From a checkpoint of a small mixture-of-experts model trained on Wikipedia.
Size: 8 layers, width 256, vocabulary 16384, 106M parameters.
Training: a variant of Muon for the experts, 737M tokens, 5621 steps.
Below are experts of layer 5 (counted from 0) of a mixture-of-experts language model. Rows are named router (the router's row for the expert), gate (a neuron's input weights, with its number), up (a neuron's input weights, with its number) and show model dimensions 0-255. Each number is 128 + 32 x the weight over its row's rms, rounded and kept within 0 to 255. Numbers have three digits each.
After each expert's rows: a language model's description of what the expert responds to; "mostly gets" lists some tokens that are sent to it at least half of the time. This comes from a sample of Wikipedia text that the model never trained on.

# expert 61
router:135184169099171113098114151147106169088092136137142168180106140130165131092112111095106104097121098126153108101169115097135117100090110139154154141153101155164187149087185124196146055172150107113078160087116114103131134113061111137130076190114117185162152138112137102169138157137135121175155100099149125147116183109174163097124150148171192150093173077131121157122154139129118150179132115153151141135079079150115165103139108197120146097151097116180158142155139109080139140114178109152138081023102172084115106043109103158095168171128154135178091130131137150120123180128167185078162174116130163139109109151127065121130116098158162121121105114117110131157132054142146143127118101098101144168165143110092115171093162154069192141126082139162180083123149168114065038130170114
gate0:144079165050131151110101132166158172136138127131159154135099127116118146066133130040143134098117165113092111160112124155137136113132122145114096165195183133122084151174138104121120107054089168133157186135124209101122116070136121112059091085075166095147250167051052106072122107070199108142142167185085143117126134137166128141096087093110157126120180128139110159156102105142126155117120172132089165142131146174081093173110129114084150104118152128104133094139102092145118177156175087093112133175110122116128123144138071087083074154101191108156166164150166133111076085142119133053136117176138163116181132155125112099119110114165176151138088119130128153127134160133132125153056135157114133147156136107173138095127097156178096168090133111094089127165136100131145149141139122
up0:088151108066205161077130146092073047140097101121129129150124180165075107134146095171189108152099114162172142094152092157091107075087127109122097137057098100100169119120094121103113071157149113070100113152117131119132086155087202189079107221142121106155077103134140165165159175129059111166123119106164144143134130110123142141179115142190063142117199106091087130164125104077141105092123121144146078142144160175192089126154106180128145121140172146140123109145115154099101116129168155107131148105161094138196134181171134124109137129181161113154149076198129100133148105139158089149111093102131149096082095086185132108145096120128112124170131174131120126155161117085138132127160097150151126131114165106088087179065119120127118078120123113112175156125191101109086128158166150
Description: Cell and line endings
mostly gets: " FW", " DF", " Ltd", "----", " ", " MF"

# expert 37
router:126128120142194104107109061120127134208162096159107068098079159081149135107142072050128157123138101119168093137142147067116137168082063155127070166195170096096137140123066112150127109154079129169114123162113094113113147184152152177101109058127064189153156135113100155130123171113191109153126160094093169128169147137136151097176168142162116077136133127127146117158107127123135132121113140141099121126139166165111130120125157117142100078196158130067120108082110106100164119125142141098159124096065084161121141129121119110191075091137121102100085096128076188176113114121139156159144172124139112144118132133143200146091122098071157138170168134118092146125168100124121133106136135115106072050160132128144133129114140144142181147154218131102134142156139108122186119236119067
gate4:086178098185146125092123137091121166125145112113141098177173071153120115154142109133078174057091166165077086141145142148125126093123161158103106163127130063069095125145184148173124077104143122133210107159116086131174146145076149129117137141180069147144128103136141077098144133161133107124138177154138091138109109102198065149139153088125109135130121075181148094085126116112108124177144180171091107079130103116072109138133146149139137143138104147095122106112137207156150092162112138091092044121105186118132041084063177150115130146154106098112139156135138113082086153198113171128110159174102130106119149084131137140129177136168156132116172164102109139128103061144134110120168148124163174176087111118137105120117163159121136094108159149192147192087172089103086091178098167
up4:121080144157083135145141107080143116142102103134139112179126117180172126154087148095120104117118138174135112148158157135146134164170130145091125165197105083101080109081163160128115082152140074093157122163106089156148176147060152146112097131128097133140161132133111116132144166167140134136113194093191039127148137134166164180119117103133085123158054175140134153073183142079120054120118146130120134094076092173121134178115135121112149220075112091151175101124118156081098114162095115129115102181122112136105162118128149204104163134153101121096137102187130107143147193172069183150160089166122125083140110090129132150132173127180093146122126117057119140131101080144068062085108177147119142163030113140123162124124157126143104107133104131215138159117148155105094103146106151
Description: Mid-name word pieces
mostly gets: "chel", "vis", "ny", "gh", "ZE", "ch"

# expert 30
router:133112148069109172164079208151150139109133108124141155153163195150164091172131119176130135140123111099093111106114159125173113164130124168153107175106133084084183124128142125121100088110130129140066204127138161154107109114167115123126114166124144142138088072069159085198128148118119157177149074079179122113165121113139086156102176169075194121151146059154151177176118154107133108124146077153129093105143103153125135135113170141162171187141064127137058147214160090170114115094158139162144139133151094134093130150138148156095116147122066186114108108139116081087091099175140112133115176027099114158149140132074162097139137134163167128097154060106153094103144087081153132115089113134141136104165097087091128135101077123122193104106100115069133176084096107132099090138148142
gate0:112117126117130147163074118114140186159121118080146101098064080106197103122130175131140100190140082134102100161105104152129107137214087124109142145108137121139103138159146146107125094112081090229188121055132097165153171099095138122100134131133107148119128197158131148117108104146102165141127140141117134132119119123136114143103122184137108103100081139180164060101130139119082090096201090116106091110137083166132106143128128106171153118129116053153105115128113098125122073149110155127197095201168106127147151132137077092082131096203134108164154158150181167099110134219119120111088167123116121093208171126156125120139148123122165139122083165073116103135147120076143185091156140080150097111116136189147138121097095139078064182089100166106137144170106173146176144163072138
up0:155101152145103096124177102191173115124098169120123193146113123158098134148153127157090128105110136110094121137118170144119080122100149127131088082116086124124115116133109090116104112138157164050137074089076082091161142107146128138166133119123164102138149093107148143156082172088114131112093095108107120110111168171161139149143109092094125124171213166130125189128161165211089123123099113166188110137081135141064089123196165106120105110162084149067109125083134152156111249109173091084135126163132100100096146121103143168206134092076130131117069100112106106175111133059183083084104075113168127118092149192132117162122147166139176091085174111160170149104199171129122121143085157149151144147138135132089081176124153123116216147100127139143145101133145087138135124124127123
Description: Clause-ending punctuation
mostly gets: "\",", "),", ",\"", "\";", "\")", "\":"

# expert 54
router:136178174119173138086108150104115178092161132135140170154070172125117095107080072079122130122147125169168121115160122089164152148167120125130080132147137134129129170148159144161155143159145127152104164104089138130167102119059132150187114132039102139123137189057130128136168135185151164102140121076138121194192175099157195093129145170135164146128086087154156163145129107059147149156149073142109143118087131149120135087157093127106077142157127100211150088107099099061088095119144110091116031070145155155063128081103123139120121137187097165153086170117079190144136138129123150102083185121108142143122112093149076103148152121126126127131154093121157117120162084157121139123094115146087192095144122127132146200119095134101155171154162116144164075066145123101114114102161189
gate0:132163150108178132110156130074156150136165111097141143156102091061108138117178156161066125158182151153113165129108115132167139112129054138100184128154136146116170138176070124179077186082108148149148168154162168140159129068160120143096134116107141164095180144125094125126117093134118141170135170104115075146118152106133109074137125088170103087206119100122110140083068150136114133079133121106155121079159165095143085131099179143124141149128152130111151119125091115175097102129135110144177152165129113154106174129177141136076132128125109134168167096155125156128089118071137106101183128102133105133080037116079130108096144122093108150118184093049118077141075129189094046080155168159117085218127088145107172124135158099091188169152051139100139114073136143150128179123145139
up0:165124146119174149080087072189096140127135111164160156099106157137085178171139159077162141100104155183035095151177153115157117155035162095103104133139117173154080168095089132130110144111158119110086187123183135148148082135099151135116086190082084100135107213148113161117110156117075146155120103093148161121053130102122101164150088136122095126160142169115131124147137072071149122126162158149210119151132123120115199105164129109106089102117070147150129140063178091189170107086142153097149100144143089144074132103135217160090128143141169185093134116125136111082090128152123119106117130127159157153115091115148158110142166157136180111109114135165131108067134088126087075128123186049125133130137078112100150147114128090098126154104140146102146134169161108142120123116183111
Description: Capital letters in abbreviations
mostly gets: "T", "R", "ESP", "D", " DA", "ZE"

# expert 13
router:131187194152165120125111132099098090103103100137133114118140131112125148126103065146120107110172079146152116113120160183128157139156078088133079156131125130129107107093092171095127094098132090127149176159106145119067144102108117174092077143122108164217168117130149196149086132110095078129163103122125165121137131169206123115139068111196168071125145068137126079059066130182121106133077119148098163078147153135094118121125135193116142173172162086136117104188125099128108108179084108120125174111157111120128114127098095060178135117186068132164140129160151147164101149083129131127177192103115143115162158168121180084065144102109169105149165077146112086164096090158075076147070147180101131111148123117120103144135158104134097082154151180092105137152096108103123122181091086
gate0:089064138189125128133162140167115144125073148149172123102101088126155219082131099073086166197161089185128055173189100118122116059182144140140162134115134114080124173186082097134134169119102133063190088090152183059144158135097147094153122079094126101155056170134137148135134141133163137107142092129164144120179133127118090162145155086137085158163159135151127116063110082108083108117162119107120139136152171168120106171132113116116086108107157145174090107153110105145179150121121110101173171097136145177161153062135105138114079153105109087120126135157137104091108145140099143127154170101103163158153131124087144139135105105098177178062162169096097114132163130124063159040111120138128174152126146125137108080089166127123076089093170106169132134119094146133122146114189137
up0:171122118104080125179070160082085123125123139112084068142123142104147095129147092086114120085130116103077164054102170095195085140141112129165086108109135178144170139135123153034134113122120126158128130146146101195117111090141148107151145136174140119183137158173149142158140151102102108096099193135132152137082102136130153119149101105158200163161086136169127112205171154094096092136074101117127127080106149158124139084105129140140138134168122143127146154146094122111100177133174151180089094179154143148100137101131175103115131179141144141076149076101109156144112111118154092079081074192121101101143110145165162186142184092124150129113073101129142242084108123149120128113120137130169141130193145099137176126150053148167120138129102167122078077070175084085154103154078165
Description: Surname endings
mostly gets: "ović", "ić", "sson", "uchi", "owski", "ová"

# expert 5
router:149150132216165180121198073110201132081123118113140131129106106118127125172097060054092123172145101216139105126104142119104157093164141106183112161090125130086083156141125146161143094124107141071122169109096119145138140184139125196096113109140091138128133122133145128062196172145095132112106132112122108133148123112148084140143092122161119070128117099143119135072055139129077127146137119133144148119176128126126051167138112129095130144144159148129148114128100119106100117074140133095076092138129158154098061104127147075137107152150136233108147134106179129145118177111145112090099128149119188125092162096072169141138177124179138128195140078136111168148139084191065124160090080180073127109132133162105092161166094126143156072116135213103136175125142075087148136125135128
gate1:107111080152148100130124158168106126097115118169133171093142137167179079127147131122121165122070091152170143121152092114124126138128113076148110139174120094135087133190095126077122133118130115116136136108086080086081164159149081110154079159173117148150164190117138117197169132172123153142104059085114128153175063167138134158154134143111110122106157102145058122091111148087153129134148156167104115101073151199129153159213138129113098098196093171104104107120081073204177094069048124134095191156141098096089150087129097117168092085121155127145104112091124123083166130198100104153146135121163123066140066133125180190127115157088158087151103091105159165090093140165132149158094131218136131114154143123102075112114170106143147152177142119138115096113121157139164151082138113
up1:115091083086111140181193110168144171174119122099099137137190084153121175154148086095171109106132149153104099093118100159156159065117131089104128130096106111179139089084143094145177188134135147096087111164145115135134122095126119168101123106137102098115141132116184195093163140165152102099143148142196081150055090162115054158185156121163106114139098122105159136171078115096104033082121119124071159125136139122156158145077145105096103179126155093166091125160122126144146133103130087121118162173197169124175137085137200172075171145129098092165096123191117156185073155152128178111145102098122117114103086130189095128077102118147105162131142113131120143173110109170108114126108116100158156154094107197173173151149154128072095063145120146186115117149139115106099121105080116
Description: Music chart name pieces
mostly gets: " Sound", "Hop", "MA", "CA", "BC", "IAA"

# expert 9
router:116124105120135149104138117100113157132087123150118135092128097140112166141151082129120113048123108112182159073168137124111156168087117130093120136115093135129123111151100126139114133156145076154153106155145093132183122150183160142153141066091126101144194157111080158115122126162124149107124205130097166180096203123187144097133133190199103102077113111106104153058121113160109113096135123185162128143081116143151181127117102176148045147153128068127085131134117131077177065073100110112126122157144183140114146125098115095079070118187085095162129109172063108158115182131151188159130152114081162113129163138140137154152218074101125140188102099187126118133085104118129077111108096156116214172107163192131114137072131117108167164162148166124097145098120117092121170153116163
gate0:111086121133104152117142159191149146100162129096147123090155142098151104117171119103161155171105113114110085090112066129128103114088108151144167183111076093089145139092100121134094101132152147165085099118081164080154077106204087139146148100105116116140118126117149255124134152175136158128162181155135104128205106091187159140112141128081119132092141092112136128169147214102137141163139139094093166146089116195129180124134142090187171081180165177135129155129109094125099079103058171108150136125171171106136103072131103113137110150193160129137108135148110083174142117157118142104043122145127107119141103144130088127132133127115147151090156141060108142124133134168181137124155166130131088100138137136218120083123136116070142074111071153102084044122124161163160090153121121
up0:154134102137090117084163124170109144164156087138121112133107143171109083170111119163100104119162154115095168195112141184125148058173186094083084150087108115117086158106145125039214099114115180165120136179144138161099130170078113153108195159112178152129109114134080069141131091135124141106095119108099157138117132141110086077142126101126121139153145172108131118094111119080133101130096120136117106116079165128147105078119103122096095116150093070097106133146135149126193143085163102144212053127155143080131195162066144139104120107168091164128186162137139097115115150122126138175133153207120104164095144120126119129103129109109131148133166088176154127088153140103101101135124125197089066142119137143094109135107175114178103168091056161148139184064180070126140193108170134
Description: Personal name starts
mostly gets: " Mc", " McC", " McK", " Fred", " McG", " Matt"

# expert 46
router:155127162044090153110104190147184177111134055131134151128119197149120100186115135212108145174120114141118102126120146144169092186100127174173124184082092072138166087140135123092092110106145111129119224130171123154081110147140154122134118155151139120122074056087172082179175121092090171135165106101158117112132065110126123101148150199080191091140112068154176156151141117092139149107183083136128103107112116157131185138124174139157171157104091132153088147194158065165127139090160137196148095134118091103130147136142170174085125139158075162110113119168131090061150075181124131128106167072098117117142138136105158126122081132134143125095114086109154061100144141084121111128124135131135144116146133131086136096101067131129175129112090120083133178128096128140123128154134155
gate0:113127096142155100127159119125157125118130151092132057153095173084109104155116160146164057158109127149163152181103154117125162190130164145117086059097094138116127139111146101137122087125084214099133166155180164127116081150159155157129071166143100106095130115086115107154131190155102160117143151137119102087154111138152131142169168082113122161163130122112102119130116100147137101114097171160086148134130134136130170162161164166098052143124091136164132117110130166125134075102123132061153095157135111122147161164130143032160066117091072088191109165120094150089151148091049139065088166105173151108125115109079076122120110145138144149128105165132150103156124148104164102088151168127200182137138121138118137113124088112149106140061191192161113125084212123040148117123206113
up0:139172101169163087106186113138120127104099147134147095198107108128098176123113093099130092084108153157134142167072201117104135143116212156112104099090072153124105149104172139094132112152127139105064175108157082209100082137141162157126095127121129142115079099106106113120110161130113155136104125148121111072112139193148109118149171112135098179168137086094062187088098177171146120088111104114115141181151142116168148110162082146160107143185137220145111119093157171103159058076094124162174156104131153117181096224109130090119116084118072121139144117152104116090135178124100082108103140058163119090146144160145110155143170174105115119172134180110120087136166130111080173101128127118129165188144141144158134154089137131165150105064106161163134129121111109072136071136170138
Description: Clause-ending commas
mostly gets: "\",", ",\"", ",", "),", ".,", " ,"

# expert 32
router:103157105124122163127104137148166158166108108084172150053156136092199144101120164161147173132092139097161164099126136143138096105147127121095122097141130152144155131136116139142130129147105120082137100122178142151132084117154192102147118118186190098146076012164107082131075053179103124185102126156144139159133141130137067157082176179111142112094130132176093093127144126103148142112114160023121130145133090101121158132141108094128131190130173141139114096149133073138178224082148114126152131154132125145128083090113103156075115098167105110101117156175159148091086148155055166166172119122124106133134148187083136157200046134125151104088186069146179153135094111156142168131148148090117138145098160120121173096069103114126130152108144097102103118084096183122134110117088119
gate1:138095146091116092139151140145117127072165136145141086170158118121140075141081097218055152127111123099138141106104101132137138158162167107126137147150070122128177126165140107121141131134090152172154140134123137111065123127184127120163109132138173103159110099175136067145228136154129106125174081103120116122191147103153099161175125214140194038107149189065144122139141130117146099120155055125158122144125134134101142057148175103179124135136148140107137147111133120105169121109114116170172133129105113132108175090199143150186127164170154146099072151123108161168146141082121144052086112091126112107123152175108104108093082135109173129142138067051173116086193113150165117105115106110062163086165087109138118141144081059149152165128133136095126136117100088132117090075087127
up1:138084138098163139102148176141066145118125093129114155172127119099144058151072145137130124164102149149079153125110093148166162145131196163093169143121128123158119107118124197083148181178075153116165159130117082133116123105170118128143109095163143128119099125120107082155200133107122087110098102117111130185198135160183149055145132123168094107126133163061156159094077170064148105127131118137181079141070049142073161139161170108175105145106155140118167170147144151138126138079173152112139174105147083117088159155180099175187128195135073165103112089169092131116118139212157165096107173109123144073136105130136149081127043138142171137114106103084126141153143118141141096124120099103075162158154136154125097132135098125144144127098176150102112135157139091117119017129133115
Description: Discourse connectives, determiners
mostly gets: " that", " this", " where", " some", " these", " when"

# expert 47
router:183221110090094137124139111120085124160106173090125111097180093131148103140137175151132140116135183050126151139130164181152101079107145113126076110182137179157123053100113089149102105140133163125148145085187173112127210136188119039161174115163182118124073089169110054159078083158120115179153098170118142153125118133142067069108128129104154114120144121126081142129183110100169141084121130094146105149125083174125144121159150134152143131106162159111076050112105131129176167084107154118146165069125120158122134146160156135105120126119204168109129158112106166077122087121058092159108156115099058166146174117105061157154106134114115134058078137087133144191099093146129126119153140124114143165116140170148160143119123125109152113112135097187110153112111136095141129101101146
gate1:143101081129098131117160075115133077120071119125141095069054168067134168131112069142048124200112106127123100116104111166095169153151146153098116109134091098184117092111093130146143102105101185121120109123123110145065107147128163126122117124194107134136213134157154144134095098042068093111132052138124132126175144147149050098146082102096117121095105143131081164138166137099167044072157156170121173134132158158156109124144144138166116128116135119131157130178116111110088148168100167124158066163127143175081130138137048151145196160147132092142140176123178158175129079141109116079147188160126185161122113118096162103111086147136183146140177093112150133169144141141137166172189105133094122124137150118110155176169089174150131154106105149182167108118110149103138110131116078
up1:146112148102098111140150101151123104160102110126148120068091146082089198106079124141119118147098117125097093118085123163123203185101142111084170167179110081154136145130120125118140112116104127183093164155162151155140093071117112128155155163129133116126149122154119198133062096015109062074109087151062093151210166085165108050078128111135202107086096121107044194171085140128117093120152173128152150133142158146136156148129194128147156171134156168099152114180079167053120107133091151087123128124130124156190123153151077120165182074156111152155134132100164144141079121090148133111127151111140189124102096121135131089122090103155148176127152149156135140120141093113087134146099146202160129142156148122128164119100115149126147175129109112112164086108085130182094137124142143
Description: Copula and auxiliaries
mostly gets: " were", " be", " been", " being", " are", " become"

# expert 0
router:207076106134123123171161121144126177125122123144140128150159101087089165158124148161143123153150115147162151201149123211106110134153195130159159056095129143140133142114131123051110116127107104101131094146176138153096140136170165092131129201140107126089082139132201185140085130149152136185127083107139101175101106163093102104068167158116142080154088155108145123152119108151117157154137181173116171166075134153094093036095138080191157092081101111132149075118097127097096150091121124129106099150155089059169108142135147100139141144134149133121113099103136090046151086159088130108144132147150166109096100166165095137121059135132127114114151106099149102142124169096148102153056184044091152173177132133145158174175126088112093127112138087150136201081138135153143109118151157
gate0:140131093117161107098121099118155150228115087153092101125191140097117134121081118188119119139122141090155104114134113136137066175147117177153098109150128164173127092133138178124185130106141195168117118111137077047123141127136106153139130141076084105119140096123160138108142144104114137141091154121136129108086104107128098075047155116188100160062134181117006135140090148145143151158177139101098096143164156202167158188082142135132155171131083132133167106102130089130105112119108182111114126074132157150191126143125052159175163133205107135129126161110148097116127100097142167129110183127134049134103125126082123145115161090127131096174144114132138138115124135073122163141154185130121109112117093161129215141129067116186101146133143133154130142099170079145044101125086128
up0:129157181097144189121131163085133073059135132090123110139061114184158079158138156149101097111108134134119151111114104073178144072100127132193135146109157066071139137084129046137119154056114085086146094137129152153127142116147174175111131117124116175092144137101051102133073149190095129132113128177119123136108127150131102111140099145142128110170095174174209106119108131108106145094102099152109103190155118136147144116120147163149156173175109111122093126043148098115217130080154116093142164132115135115103106127112198119114131090061088133123178120169104130144201068095136117112155143136059146136111127118172201128139089107143128151098112129127109147131124145170197106117152143087141126125160177094107119118154169119127058120132171077123123163141152191117183131129129201
Description: Relational prepositions
mostly gets: " of", " among", " Of", " Among", " regarding", " include"

# expert 60
router:142170136100129088059137076134108137182076107136190143128157149095126125125148093112098155165144162166179138155093139123088162135139134114149108122158134106096142024097141114107094115120126176144137118123146146128083097160134161181104128134147127137114152109152109154113105182115090121038134196160115113141166121070138123124169081094119121161159104174136164102101165091162110099162084152102127112152111177118120102146132099089104143179121121157068150166143105151123163089168162163103140101163100097152124094148127107085170065061125147099163128174095094186124113155097157136139111189166134127119115131164171213063110166101095117153126154172135142173160126117130119176134075134185116083081188085119081188109063109103088109078130182140113139089135135101181116130169074051
gate8:077144172147157125132121162133165111074120188124180136131195108144125130136154107094171135083080160082146130170114085194084118116093137102159138159113072135154138141111178145096111070159149108122163144117169095098103179119120103140138138168138115170145100118082195126117096184153147129128149087105153104115117189111161086102163142094147185121120124137188175064135133168172127128122124122118101140135140122166142102143060121109125090063109138146174091136137141140120089101104090180068160148111145134109056198154065147103114066189131131134181212105115132089154074097115117182129139141150142140116109122093113081178119124057154103138120142135117192105097141142104131186125087108186171178102120135140152093122137172128128066154185145094096099136139110067074052101132128105
up8:109104110125141134133129209113194089087131164104093134171130085136091089150136184119123110097137142085181122138114066148081123104097172089145117064153113091154085119066169118147047102197199101146142134131145082092111166126143128183147168172160128152133129126081154076144125130159090076111143099132121110176134130069128097088165051143110158149146142157162176079111123160153145158169098128136133143152122157189131085137092092082163100025088048127147102140152142194070106149104109156114145172146139133145128134161059113152099111172107125091138083126127143128124110165124109187181145138171167167076169121100134117187172125155104132118174108179092154121133141089146136137118161170147118137125127177130106103152125156119116105081194136077126123159134089120100079130129097152
Description: Vowel pieces in foreign names
mostly gets: "te", "so", "ru", "re", "ré", "ro"

# expert 23
router:169131069111111197090117198064155129139159095124097170128094125106111157098111122117100133114098112184167093146136095054122143130064134142181128115094097116154136126137138107118117143186162135108124100131140176112195112134140146119165127116050105133121080205086098056124159145146138159104140118153147171206132194165129098087131171149084072122135104094126103143166121088114156127142155154137147120166130097145166137111118180115141056146135132059139123135056133110106085135116174096117093135171140157184112154126059129198128098082144132090097153092085047052151138140154185086151065094096155134119182131144153060162179152118123137147156152167108123197130165133163131125146111102140124110155139108184145110132150134116136140127150142147110137158067125083097092136106167178
gate0:145093108073119075151139157127139174187101182117139146115126067131176108122111182150146140132047139130133112097153114139092068150133164101111079160127123131139170144118114165161079093087125178120113060154121165158177147136082083121126155096117154126134170097115166149144085156230104136111087125094068139152083108116094087149082128137145151182094109145111125170174164134107123125110127110108140060131138133140139114126140137133152124159125061145128162130056165130076180156170069184141114035111099187081159156185091089098107107153135173165104180107143151117111158131121095116140132136128133074141184120155105160106111102145130097141210106119182144173138069209176162149087122138140060147120115161100077134140114158078108126151090130105146111127125173179143086106121108128
up0:166115144083133143137084140039117179083136110126130163163140154107058111135083137135153131123099161118107185145106162174132103099149102137170176094202125177144139185145120107118132159180193058085177119164129097132122120127102120148142156148134127131085146174139094067162139110144112092092105097209114204151098091146135113104094115067103141145181089096153164141063112088119123113157111126102172152105112121066108148120107078135088146125120149157170082165142152105184077143160121170064080140168109128135124157107106191172114149168124138139142094144126149141154120119114072160169115109163148167136089068093087076106169127123131127151137068135156093056136114101138099158092142138088105109201150141097167094110149114185116124103136104058127175139105157091156148163062148123
Description: Word-initial capital letters
mostly gets: " F", " E", " C", " V", " A", " U"

# expert 10
router:097152160126091118113137098079102134086156226124117171106038122136121140079072159156119119174124124131104183093124146133118119102112095115025084188140149159140127168162136141113173157090154115093164118108169188114133131100126152171107037148111129085117143104143145058125160078153126140093154130164129084141148093169112139155097124072115105197096119186085178118074116124092194123088097141112153118137133097088098121123146137140172135081124148073189116114131121110145074121109108088135163153105123126118141139150169152120114142167196101130090145131157114159080150167229054111108166087147114109128094136114128132132146125143126155147190110097114072150089132158197123138109135186084122138165107156154086167122113106114077078113185113099181131138156173128117155119157125122
gate0:110121123136079076119102156115159158116096158109118150142136072152110140165161183111130090138160194116092124171147124116120053118091150128084117178158143117159139178151089100121128101084145104151137105162139160183138176060140155131094146113116145118171088154117132125070105106176141141087097137103165156122132122147103114200137115138107105077067176145180099156181167117109096145090168139155093127177153119091139152160153172173104147190157138141130128103079093123118195075108171140114075039171135085120142126246075096151113219108122143120178142145143132171117159148117151140095124125087134095087089126118115147122143146120134205150121095179060094122098085090132114129119104143151134135128136096158100106114140164104115069150127085121083157110114099161113075095133108214
up0:155111058138109092124084110136138114152122148071154158126072117149120123147160152131127135148142153156098127131102093167141130061106133109151109155185111167098109145144159089067120117105151094177082107146134103146145161060122188145123130111121172108141152125170126127065100133171119163141079130122115136046143110139093089115144086119122095064148124158162116147178187087116132143077126175177101146163134115088115147138179183175112110131138119155135135138088064113135204040113171171128143064128152100095147122234121117142080210104165150190158123119098158143105142107143129166117089114080133138086103113132136101104195143141080240157117152148089141085144138067139124092087135116136128149128118128120105158098122110118119147188134102162080178150116084160080108126119163179
Description: Determiners before achievements
mostly gets: " his", " their", " its", " her", "first", " fifth"

# expert 59
router:177119121176146155125157199110107112205181125127120145149119081123142153160081077069091160196130175177089139140072125147070140080097130167100146161169177170153168123076158109157090167144135130067134075131114104108139112159159090126139180158142077119087200164105109094060164104110136160116134127166102118139133152065131123122155074130162119132125145126136071157164160114099109100141161120145100112112140142142067104148191165083078043131156142125107134141125101146105093134201146139088087095089114201150128115109141060155095148064172102086166144175103132086163145127120159105146071128107100126136101056131135103121180084117149138146111134132115149140154170101152091142139125160147068135130161119133120100176137102152141186114142161161092112083119171072140063111128132126
gate4:212111135053137105142073134094152125124134021127194142179131151100135149153121075175120127151127131101126124202157160114067125170156178134156162147131149093161113101071144119151178131145136105150150108139119140151137171108064159147168173180194168068184120082168076100120112102114146097159131080166125091106143111109120108115099184136113140078108143104146115122140102109124152144088120139123085089111122150172167116111153118121168121146102156161184134098070143120077117100051138093147186135128180169133113132087155167164137125141169128075125105120095104075115077107144167075142083117103148115134128143125089162098108109103106125129093087071080162164121133161143131064155170144084126146090135152144084147129186191069111064090141095164149150159107180129166142147144105164
up4:143166154113124108145074137171181149136111064131179124137137169082133137213108158142098153119148168172106069115182104158138126161147119098131135147159150114144095055110125130169166127128159107142136103139154140134129133100116145145136121112132145051119139086197089099068148096079102110078143141169093124127125131107164097126087121254126152097158164042139135104073072121140194109147190162138132089154087146143117082139112102179189167105109125131138142137138099132144112117097186120124166117135143209131174122119141155080138169169166080142192103151154171075138058067136111191124114096111129077088124104111127131089087095110125113095137081089146191106119153157123128125102144169134091160116152180134103127101105162074071129115117101143119148110083112134131185155116137087
Description: Lowercase fragments in abbreviations
mostly gets: "p", "sq", "km", "fr", "rox", "dr"

# expert 39
router:099156196124129118119124134143094122086146127164146157095198182113136123127125186194153145132102135099115119135164153195162128131059162132163142114109098109135164101089149137166073116133142112112133147087133143118125186112188129050130171170124111093104137121162154116150127109116129152149126014068100096173166120121122090088094180108147140114085078097086160102153092091180138169147124121145135158153116144141157131089154186113203177132148163122148152111147113099080126144081114130141182113118137098159181083140109060114119087155161145174113147147161169102092104065080031143128108153123161107103092135189169115161125127152147131144102141120111127114146108172069165115217124117079086171178134165167097162119135152082092143160123089103133139168112185134145140081162148163
gate0:154106085162138092142130145100129119091168119055155154148120086129130111119107112152195089137124125144129172176236102152177142149151106196110108181086078151136147124112129090138144111175169139131171119118159182121223157138120152125095123080156142139139118101124141139162086081138094079118137119080099171084080127149182122101073114102118183156141206146133114081163156127143056171178131169097135095091072103097152108078108112126133105134130104138151123107099082161158106171083150099093100131182102088096138097126132073126067111156094157096061123119107129129170161166181086130109140157176108152070136141090127165118171160109153171147113133183120146124121094173158110089120024097157176113142128129125124154094125122161148097167147133119096120085151129147175077104157141167
up0:152127133066130190119109092177104150112132194127117090121129140153118168143128128205100167146061112109094115088068108112078143167083138074159105141160204173116118123105154156164082174156122123111085165155088129170117075158104121150113144100103134099157167107122138131127223105087156206127126174126134075164229110106117163159188120100106065108105142077139128110099077117120144135064139140159099110151104156141135123091150154139133126101149185145121145171128078095096175120120132109080148150095160071173170177145125214146152203123168121100159143131113113135073084138108127106076118113106132142136100151149108115136116135116132160126147116133107063142157181106157090176137161140107080100098111121111096113126102110098127115071156174182111057170103116103112090161117104150
Description: Infinitive to, modals
mostly gets: " would", " can", " will", " could", " did", " may"